config.toml
n_layer = 11
d_model = 256
n_experts = 64
experts_per_token = 2
d_expert = 240
d_shared_expert = 0
activation = "geglu"
moe_layers = [1, 3, 5, 7, 9]
router_score = "softmax"
normalize_top_k = false
routed_scale = 5.66
balance_loss = 0.00256
balance_bias = false
router_noise = 0.3
init_std_router = 0.0202
lr_router = 0.000269
n_head = 4
n_kv_head = 4
head_dim = 64
vocab_size = 16384
norm = "layernorm"
norm_place = "peri"
norm_eps = 1e-05
positions = "rope"
rope_base = 1180.0
rope_fraction = 0.25
qk_norm = false
attn_scale = 0.125
tie_embeddings = true
parallel_block = false
extras = ["capped logits"]
init = "uniform"
init_std_qkv = 0.0376
init_std_o = 0.00802
init_std_up = 0.0376
init_std_down = 0.00401
optimizer = "soap_variant"
lr = 0.00189
beta1 = 0.95
beta2 = 0.99
weight_decay = 0.045
lr_head = 0.00609
grad_clip = 0.5
warmup_steps = 200
schedule = "wsd"
decay_fraction = 0.704
decay_shape = "linear"
final_lr_fraction = 0.0
batch_tokens = [16384, 32768, 49152]
seq_len = 256
doc_mask = true
train_tokens = 273000000
steps = 9007
dataset = "wikipedia_en"
Below are experts of layer 3 (counted from 0) of a mixture-of-experts language model. Rows are named router (the router's row for the expert), gate (a neuron's input weights, with its number), up (a neuron's input weights, with its number), down (a neuron's output weights, with its number) and show model dimensions 0-255. Each number is 500 + 25 x the weight over its row's rms, rounded and kept within 0 to 999. Numbers have three digits each.
Before each expert's rows: a language model's description of what the expert responds to; "gets" lists some tokens that make up at least twice as much of what it gets as of all text. This comes from a sample of Wikipedia text that the model never trained on. Tokens count by the router's weight.

# expert 13
Description: Digits in numbers
gets: "0", "1", "2", "3", "4", "5"
router:466495488481488532494486510504456503475496541531529483531447541483471529469531452526492502514521505500529498524491518533498501449471490547508484455487518509538519505441501514491531489504556489536538548522470490473489486522504503492546488513513511498479472479518459517508490491484469496442485500510533483462527502501473459473510487513546468500511510487487513472477486509515533497498501487522519510483452475486513525458518494490512476485529487503530480450472517434503548507525476510496507542536540449497480506472475518505517476477520514514487495433517502484497498498542535526534566463475522461474505487472481504481499498490445487517461497513517491501511509500520486509508492527477464517483533487472485549472492536505500525523497477476537505516502485466516466459530471490
gate0:501490469495444485488466486463453494457476464523515523478506512519470483480467504506450472541492523465512494515516457535472460512477524500540477516523497482462479491520526523500503456509505468486485486489471523517529473486499543498501530484492530526518471460465514473505494512490482539486469525460479522519504500458513475514517483495538532525481516523494468499530514462532488509532468514498504498490476511512547532493523529536448532480486474492487520490515468583499480510488525508501489493474511506526505544497497496496505519493461515473522475492449498471527464506514506492558536433480506472501511472482488527502507555498507514532469484531533560499484442513502493499468513530492542534466465464506545520461488463489495521480491489475508520504481490496507497527536510501
up0:517496493505493491508493481474426525484495472512504507488518539561457516488479536495455465521475530499513509504533451489470479496467488493551454534507501501470516521513531506481533478484513480493464498497500505517526480499489528476478513471474523528513468470490517480487510501496480537491481546462483538543523525491509495494511509512523529496491521520480486486521502492545474501580481464532482497492458531497522558482528474508462504505484487475477506510512484562505461532490529511498467480511480527527496544477465523510511482544460493479521491504476491479507482504543505485558539441439518473490515482458488516544557521521502487494483496512518526518477508499487480497474512516495511528488441502530551529481514469496488518484447479491503514522503468501509482513517532481
down0:531516486540520458507496483528461496511485508484479426512455459544479505513496484529494506525510494533471496493512513510501507505491484498531510488507456525514487495530509466510486454475537510479527473488523545488452485501481500497513485556525504452539516483501510510554509504545503487519541476491557496456497501538475499510503498488460522519527474485507511454506563492521516544489493510498525480512511471533485532523491513486527494502483503470469454515509505487483516514485536472455461497470465496487493487503489525470484463529443512525509483486509501485516496555500551513512468518487494495559508517480479467487538460475480549474523498521511488518449503447486515497555472480475497456487446486522501466484519493529503503461486494518500534549488493485471486515492485496
gate1:474512519487537491502511566483494514523491501519517493502461506523541472524495521488459522486514483471503537488490495487484483508459494454496495499507479520549552494512488462491485530519499477479512458500487427460493459511474539540472485472526504463537538504495505494500530523482475503481531487500491539499502499531541537509514500497482510513516521458493505484460498537476522486557482475436494477527515522558495472469513517512499480490514507540514504482463524507534514521529513506486465488489512526477511503494525494480442550509534445471512495504516486493491508476498481486532514491469454477478474490508510464499495466505535448511487483509551536472474482504524504532538476514493476490510539493520498506548537485488554483482538525521480522447504488498504525538486485445
up1:516513496517513504452510427515513506493517475490494525498526504471449535514531498533540480486459524548521465515483508478502500500540501516503491509491518475444472491478522543521511472492500528542487528496492516544469528502544474462504506518468504516475482509523511487475444476505498518487465491527504477493485514504509458473465509512493504490510485542489472539539477498524514493477506528569476494497511487463509547506469492490489514495478484452510532526513496444460496504446522480498555515515474473531519491505504558521541462491464522518488503517486506525494490481505469494484519505508547523504525510490494525519529521491453506503495509526446474542535537504472506438462524536507517496481471500528507479473470492533467505514482476479529491511478531524513483499530518559
down1:509493476495496518494491548513499463499506547515536469523507461449514484528521562494498496472489514534538498514535502515504466498486515537494470455512500495537461531479469457526481460570540507532523494487478516502478534496514476527490480447518466520543497521504508469488477481489494478469517471480432477497526499508498536538466477512510510486518496484486499453486534524491536509533527500491442494517537482515514484490513526475540545492540530498478496500511501515478510510512553507493485507483499554503489483557515493472479492466543504471523538484484483522504495476471578529475543505518534470495494488455490479456499498532480489526508485507500490493501497476479511515542518530488470455502498498480510499449508467521494516498503473504485453494477530494475501475464494498
gate2:491496526511480474496491435458477498487450518498461478494502530516527507523499508485493487495503490492527475563494492500493531483510513520520512528553556479489508500467512479547539486539507491473494528571497502525467447521489504468499500509514462522513533470455481522487473508546465518497511529516492535488461496480455538516464517526472441481491507492492533463505524490522457490507487521478523545492476493446491529485482488550479545536464533529508486493540553489465498508498513524476516503514544527505488476495507494515504526486532501494499465465554486479491514511473550522485503477527520524485511512520507484514509489446464497513502487467480509506518474487454483515481465503474475489513517493498500462484531519496516516532512483475521486519523535536515459479475537468
up2:499486513508505484510486467468525502489522513512456485505501530481534479521509504477465474497452485533510506521481474457495520469497501500573498474538523454422547484520504510483477565509514514458514524523519488508497492538514464459509512491530496545481513465458505504506516511515502508494485547530491533478481516506494489504491557550495496501518482494438501461458500514516458497491520518486498536516502487505458525549454481516488505527488542520496500553532545470486503504504478508494535509531535466497474480464500470525469496505455498484493505476546514462500528510502515515468493447514517542513495493485471527472527518471487463492500514486476492501471501504514492503494500475464469521524519513516501501511538507538505517554465547536503486535551474501522503474535487489
down2:484522518543484502547488485446473508484465503515484488486494520518466424534495556460516559493520483490528524496534465519525502472472505529517442470484540530455507488512534498519536546513478505495455498520499475512520497504497494529483501502470535463496469471529511481520508509474488495493509483512483503515480534553507500517518524518539465476518480509495511462511469516540506510489491489498445501475498457534554497458526483482494512534510477493488452527497513473477505487525477502535490495497464525489486497521507448463542500430484491509534516508464506497523498518493472489499474507509496530453514535494509519488440477480480502499523512516502468487529511513472521488477488483490486506511502508538526550509432502482494512509524497517525506522478495480515535560528521455